Experts of a small language model: width 224, 128 experts in each of 10 layers.
Below are experts of layer 7 (counted from 0) of a mixture-of-experts language model. Rows are named router (the router's row for the expert), gate (a neuron's input weights, with its number), up (a neuron's input weights, with its number), down (a neuron's output weights, with its number) and show model dimensions 0-223. Each number is 128 + 32 x the weight over its row's rms, rounded and kept within 0 to 255. Numbers have three digits each.
Before each expert's rows: "comes before" lists some tokens at least twice as common just after its tokens as in all text; "mostly gets" lists some tokens that are sent to it at least half of the time. This comes from a sample of Wikipedia text that the model never trained on. Tokens count by the router's weight.

# expert 65
comes before: ",", ".", ")", "–", " |", "\n"
mostly gets: " London", " 2008", " 1992", " 1991", " 1996", " Australia"
router:158087129115151142139149134110178136201118137108132148163124134088094177209089103092114122092141148096190138185063123148157115160067130108220140096115141134132097077082125150091128131124112109080131076065088097098136173167141150121090172165130110152126071129141139069119114125114096082094071128139128091075072086129137115100150115152155168158120050133162152155145108138101149130152149138116100135149130119137145197118112069114091083114138124105134171159151140088176111126105161156077129140175054161160109155098157161142141066086170137124130151142073185180118152129131142130150063149114133183179161110099133152083114121122148162153103144195180112140181137073106131093095155
gate1:079137121115102143171094146122090113154121194137126146114137168081132166125115134169146099146107152148117173142130174144093104112097131127088126098095170147109088119141137115128108117131133174091144138122179128104066087105112096188145109109088148078081130093137146157099116120159134126103130122069132186119162119077141190125106191148144137134125176096035088145089105117152205160101115149187029132099078152117118161145209128136197100133107135088136078100123137146174116176102110107146109134122125148182155140108112146136122111088099097131171142134092073112129073128173099133049097089141126146095058135147075131070100185118154080148110162075116168156160119173188165172157117
up1:148063111142096146149122093122158113170093095063133083128152122071159089192135059065113141093086084143137118094082143107158135147109119146169130145136108117146124082077138104120098173086137130119151086083161119141087134141113088089122125193127138180083105085146105140094150081175127116128106130131092231083113056142141137115126124168127148162102126093092138111138108131110138143171139195213084097175087172139131147132128142137119157095135205095147130102156093076170075188134211111143151094102166160156150168095122113139070105098189159126111145158114139161085114121136138127111091077104105174087106158154145104187096150159156165170131090165154145135150151134169130152123100
down1:065111180197107144118147130112126155128191124140149074128088106090058127117134204122124107120083130143060160118205156169109129142108098120112182119107152111117141117098131144144138149109151125147177128145152132113108134097132135130136106118074115127064135119105144074127135137189121112110147063083107136089081160147149187136177096184145150169183138095097145115091157112164162175096101118115092150154149087106172072151084228150090116134160131134095136072104118152109122124087132146157141064122096099170170139144134149087150075112109130149138080198195105096180080138102112079135104069119076099098135190120108119100134168086204110133141122113114150078150123112072134124160114
gate2:118158111148115153163155115148149138063095137092136118172120161135119050115128128137164176122120085131066167096079192111115143132151184049130241152182113146190089122164096173169123131110099091157115120149170135081112183171118058101089123170122098131155131140128100120096162121099107120137154148137150170148185148120166132083131132167133129121126129175127181191160094114111123135124084195127083133193092139152167098124137118109109079142096111080172166126107087078152205176115128118157121142101135154078134105152144116123146091117150124107150136165129144185127118173141150111093101153098119100148184052165103131150176158145126170139114158180156098093109077126068164118146089
up2:110114179120153140128135113132171166137108074137118115170130121121142150152134128196130097114082107168165076137131071118171168160134110176172094139055145094067142127116129146175126106136117116094098129132121087114143089114102196091065124106167163095047176122077194117140085172095171087100142091099117156105107199119123133171116046107150132165120122119215077128128162093143153136085139135136197136059142148090075095077174115116127167179085158123132124130160131156090091124109062146097094175167157123141135091145116140114159132147075094121075150117145158132136150163121103143162126159112088146127113146129103104082128144217132137111099152140095168164088094129135127162090190
down2:129125087183099173196086194121140142190126153168166100094133124131129146123134142121126175093133163114124127128141170184082120086176193164053120145078127099149085124109117145049120129101108140097142122066165174085128155148147043241134107152110143136128116188150164197126120155152108080084064120108112115103133061172127139148156155129138181129100142161114093130096141107155153088111171136145126201135188083132159096123116148166135138099097144104113138145116101180188144122097141117176154099115082125102069131089146126123119072127123126185135115203162142132161089097127186143095135071125100154087089169143105101118124143156145108134133097132116132108113179128132097138084142
gate3:121134109112057049087167106142118146201140114155199121076074092085129142111209076116119106093102148209178117115164119167147085049121108169107124141133155121133129161170111126127073094103141148085143105139109117183152158098111100118178139103176136171104098143091150104146128120126172142165170132181133166130102133120159152151123145155108101094135155095099161100135140218239121162171106122052158159111173207139146149106122148162094167094165102118163106160101070128125091162112149129159111134119130182111129091100089122143132141125068174124160141152164141141151101141145154114155146108145101185108106152119132129133110074176113135133151116104121104109120172134067095118154177
up3:050115105152125124128104161062054088095071187105117172146166119084109117149118161177098168087133121118178161079125113175171166132143098111060153098084141128119147107150139103144118113174095113118119158159085126131097048135144119155168120175137150112095147137062131170072138132116103117166118118090103160133127126137115148149144105106137130132159164148155094185145169143058102092089173147169130099067134107120140159139138090095144138071079194162119103083188089173129134123104089178141140141136151111103146157122107116169136163168138127196151063176094069093196140121149091160103146154147110142114120145228133190152097137109094160090149144104102162125138132101153098151180131
down3:141156118138112137057140151138074162072156135147175203096155137105116169168076128143100070143125140115135107127133095092080116132135141172149163181161129047119152129136142138159132147076084147161120129106151121144127164129106137080100132163150148075133122054104181165093086128125135150094170141159101094201164174166099037147087112123140079105185112153139095149175172138104123062132134115167180103046138122100135099137145109126125143094164172142132037145131136079149109142143122123118112146094132132124135125148161099090082180102148134145089146063071097125206153154150193133081139141117079122172094124130165134162115108099151145147056169106127110124179105114149131083149100

# expert 12
comes before: " |", "|", "=", "\n", ":", " ="
mostly gets: " Coordinates", " Species", " Phylum", "History", " JPL", " episodes"
router:087114150132136108117176100114109064180121080161076136137171165061120160127123138082119103109138151081122097098102063114178100132081132156145147151100092084101131142156144160120089116160141176158101120130076145143133121155136192090147092116128152107144102076160165116084096105086152150143151190078147102121143156092082120091119086184171132137109151141149152176121144152170161057162147145119109094150129134128178115179099098189180172169127225143189081122092143116145106140189149097100129114151099135130131135172155120181140070131117152112192133169116113122090112164133112136075131156158067117107153213067159121089155077149148053139105145136096116182153121130147109119160102
gate0:129183151181126150137168106180151155097149120150141143092132186131127108122168163116124143160068133131122108085098149138123136122090136136156158086148107137109080144151178137197107109136149124131104135108090134103176149105105183129160166142175040208111144128171174119153104131064099168122140137173167152143125073112055087157178100156123127179096117206132148149085166129136112085134143094149119107137114118142172205145100117232125166147118140132048124156077110136166152165122175097151145135112187143165097188138145102158197127113135144113112114102142197120105163132116142213139129122184123101141132183141169123164107113141090140119157089118129098139119144173105085125118061
up0:176149143148160157115181124162146147090179117156083135102116176156158094135155179061145132129110191137136135116116107133136096092156176154147145105172066093116125157138160179135101137176135142154160120098141134148164127085090165164126144125167105187130099132147167129150081142096112141163146163108160185099108092076110139095196130150147150180064104207154093170129164109134129048150123088142102102141143135130133169136126167156135168158107201156076161144057111150172104125142152068148135131083190139145114152164111097174148101081129109064080113149120195111077170127116130214141141145163158103144140210118164098155112092160094167168116120137086120126091132131091110113147090
down0:139133112140112130136132144169169096134115133195156148122108105053172161159145150102106167138153179128093120115138216079113156144116139135147165135126194110129163189119171137113109156160057121148161105119115122087131126147191065070139093125155186092077096086121144190102154123154060113186100117170126133132171099131134043155132172182090156154166129062092132101178099110149140121136100123077080106148082147134133151081151156200170123158081099168080127108092136148072131168136114150119153119157217120117166157085135106132151159138104162169112152159127154127133177090141154131105121121151139153119104188071133128087083108134101111133111084146163094170134152170148087158171112
gate1:125102144081094087092130132161207100205149086126080151107102175170114138143121110124161154134099103098168135136117118107097128129176080109142181149110091103088118084135134107168093126160147160146134138110144127154093128148033132085106131142080086121113091138136063192116104112158156130105197126175060092134123146063137147097141118148093142135082108117159103101119117171156061105108157114101183159157128046170140092096085136135145139153117125075153157097219143088133100145135113160162161155121140087141132142123192126140157062120111090118096178086162095147124118191120148118103155159115095079140174186101149209169175081130136148131088115100108127112118141119182127095103162
up1:155077168091116080094108143108150121168158083140115128130152162149108140115119073139129147152080103109101090155170110107085159102135106185117148061095154086107144075156154155192076132131113157132092151073165125187167162133061124088073211104135119160144143141096087153100061142114168166172126129137134123157111120092131099107109056150075102118091101086135131090097165100128044078148139119092166148180192024118135068119112152132094124121148122097120128139154121136085150125118163107143166130139159061095084181089192134093127102111110109144099137088154113111117117122185120091095156143095178105121136191127132161165186114116118153127093120106140140099088088111183140113139153
down1:158084130118114118106101151115109087101168108119122051129133095204139069075072137106153065078099103186169121165089092099068107198062145165130067151116177055114150135097068148107129120131120094125113112105167108147130123129121125136135104148121104146156109108114129113161136151145203108121113111155131185111086087106156143141157188094124193113114135112133100115127122103132138147118137070175058142075163162131178136032136150126120119122121133107131141194138130107146157131127206160075175100127078098134148127120114150115166153153145193108108121147104149116116130125147185116188158124076112149062121227136061114140116142099155129145111107121151111114184123108133147186127149
gate2:138122154084128120171111122104130133143109131151124102071137194119130130101162130186057045150124118127163107143155089171183121076111103096090125104107110214114116085103120109130175112156217181156154119124134101160069119118101146182152140140153175128097181077134140150082072150128077189147151115099137118107085114140115175106153098100115149141211120138129145108128115117155142093137108117113190114148135180113176074125090164179176104140141116117080118115137115085077150151145197122185164139093136131123114130111156138133156111100065090169139151198141060161108142148168120125083103101103092108097131111108172110150101156142083150196119154116090159190150160114165109159185155
up2:131096167111111104141120171120121064141119130121099131071161212099164155079159136194099058171126097134146068102155099114144075141161154074152125119083082166169089120133087140081107134180151112160180118154141090137064065118122159178127113113150140084090127109129153148141127115144078127155150115119071116089092162083122128120130070132114141121170095104138165145097128136160077069088094108095126141180137172097187088114080110164146091134155138135126107085092103110082108108141171148177167126132109084069069120130124149126172102127063145176108124203110112145068125127115111098106094119103109120103163095144167075116097106159082086191139186132132113158135131125150085126203156
down2:135124080137096144086168125087128142081149093147166066137108165110171166114140089014168106131137130188126173127150104174146141096078135082127106153155127180164059183146186173210144143131146127144129134095159123112101092114087139151147172071117089133116098151118137103192123192085134185136109145128116107122118160071157116142151205162134154098127093077129134054106158130149128162119084150115090122111133108141153121120091130134130127094124094117172104091155140124136132151109135140118181149092157184092111147108129091137122176142120170120128097165159082121168113167193117195129167163116109137142180119124099014091084118157086122109144129091151122071184108138163144118151108

# expert 20
comes before: "e", "a", "on", "er", "o", "ia"
mostly gets: "grad", "zh", "tt", "berg", "zon", "uv"
router:126072101108157104129096114148118146141170156128146098117152173078131101074123119141156150172132122153106136170188139214115140187114127131095074176112124114103133166173200126122143121134130170136034185145146140157181081091136183147169081144136207123187183139103151104139183154076119131072094154094066111094047120142136121076125179127118105193183113084079141081120090063127135124142163063111156149152080143128154167114070127112146101138124133096118107144108113155108099108106137130092136132155094184148130080116144117168140132164163135154065142127125187102086114106142117131097103123117144096073086174097175071156137164106125132155115101096127167124107156157117145144158106
gate0:181130109063076130216095067182171119198143052082125142144107145177149107102122107104124114139161092101159139159137176092116156205152119097123135105126129141101154163133122138100107194166132142084081151044185132134067133107149152144094121082175116131156121138144115199125169113171178134143137192178136111057081116099133131123166113139080108161106110095137134079139144117086155102095080140166106171179137173135095121085093161093150178178164147139160167082179110094155131146098153063168108117123128146182136144097150116111127117097160131114127133119112149174155110173158108133126126146121099094086127067133121109133147085113133111166120151168178095096072098128174138131169115
up0:130116139065144087185134091118107145134142136096141133126112153088132092144132136106124088108138133128147113124136184131122110190152102159100120163144094164127111142145170140134124111190104118159108131077122087166143129117160111182103112118074109132120111176089140155141159073108179096146089125205057136135065157137126140102140126120129155128134126088144138112112100149102115140118123148175152101151132163116139137087109078121130154134169133088196115084102106133148180162068153114112162095184156169123099211081129132091192156115107204143096147069079126076086079206206119153050115147125170103099060134154158136164093147092147100092119135115158155076083110175180158218117137
down0:089133122146141213059088098099176132144114166128127153123135150169145153125091109074113129096176106122131124128092154172104174101163170143110116118133188188079131152162120120083117131158131099136161133160138139118078173081087116110168109135146097141187143078101065122103177116094185143147197166108109090092086118125169111154132147170143118118069061222117167140083145139133118111084178069149114106120111114108081170147043122091121060106111124131162152166137094140141120154127148159157084174174122149141121167136096138145125137127147142136066122139144128134091100155144172125078131115149162182117176144152141111168108122123202139158135124167123150090084104171110111037188101
gate1:124148108144144154132067058124137086160081082162142129089076117088108134079163137122123175129110116114123153116137097160120067161118143182081086119142095100114157134166134132156104192079119146104100086095128142126069124175128147140116140075160136073115153117141098122097131142118177107130125098153109130159139155175112149113124086097110160127114120119152096140165110109131173083171147138120199121184173153092088129105096127204086189105103138096074134130147176182161131131108097170123119132142104130204140110060149202145073135071143079064097176144096112098092124125178122145190117107141140177176101073100115119144114120171173108115163122184183134113195087075169187116126135
up1:125151127121103120115153173162141113174137159118159153079148120115104144093118111163127150114121147119121161072133093101134178083149070084135142128164149153122116115134082127146166100141070147069153126146125144116247146163153084105148174149059115138134113099109127134117124106119134109141144115086142176093081125102159160128130082114105173104167159128151132167177115187184097135100147102144116127081132099145165145140159101100161132132125148169166103132139081073128130105182132033183106066097143152106094176149085082074146123097066148211178083138137055150126120126128089146077140139115126121136145205124141155083194095062068146154121109124115091062066149134094146132106131
down1:164106094074099101100168101144132062128138151100120117140157102113165126063133120170170131145109056108148131185115108117141093139111105088084119150058158153198145128103138103102146129177101142097161185121136084079189127131143211102078205100100155160141157085169170124139122134147119125050132138187211098059145124144117105126114140162122134155135148117113142113159135183092141165107127120126087154147104104134213162122157119102115174130082103105158230150090111083134110143135124156147105113102143095190124083110151103146132133132133135150185139144113202103129139133135126129145124085163104081129148099152148152110141093075182096091138191181146071180132135140109108170103126
gate2:075149057099145156184174137076108105118141157144170134114148092127132140128113143125149162165123083146077164117106128105144088143111155155098140129099061142208163112159100085137125118121111073136183111189120165135104153134141072122105140120062120112106070166187195194165137167158099133130146137096139081127109138072089145166080046105158091131137095131125128106110176119063112085109136144094113123136112135134142156168070128077129126164147057078132104143100128153123133114117138119060117171086086196129146099161151181132097189096117150103051160162086138153143122183134183132118129137151126152100050169121127119157177163139141122123099114159162122151122155107084085085087143
up2:140162137175132140133135118132079131149075104090107133114082103149118079126080170138100133087106204128136088137132106132133129108076119139149112016136165115071121104084134156120106122095175136129162143051099070098106071118119108103111155153187099133112106096145117134120047131147124135128099137133110133136192123133082152172136135163132190138154190137090084139142161123098179021139126117192081115148142115100127140102143075159122155168113195162093076164157123150124163174150130177156137166136117154112102126111127181136064134125120108123140098133107082165119134117138151131131159192153106146183210084125050153090164067096120136063148166126117091113142115111129163109149142
down2:160122147198145093126092149190134162112149042097086062148166055144126138130086150089089151145145146101093081170187125109208158152124131130137047148149118111140113126142135062091067124122141178116127091082094109091137104115137130157128167157127186118104153116146114109130116144112101149183128135149119172084190159062176163130132112069120146128203119157102115108158157145099144094124162128133119053169154134162128141105076095105151144170083144116053113130078126135166071142107124112077135147141076157154140142146126121107105128138168089132135170079127120064134093119091161162156112136103095191157098148139144049184131181124128110127153094084107127176173113157136137100142122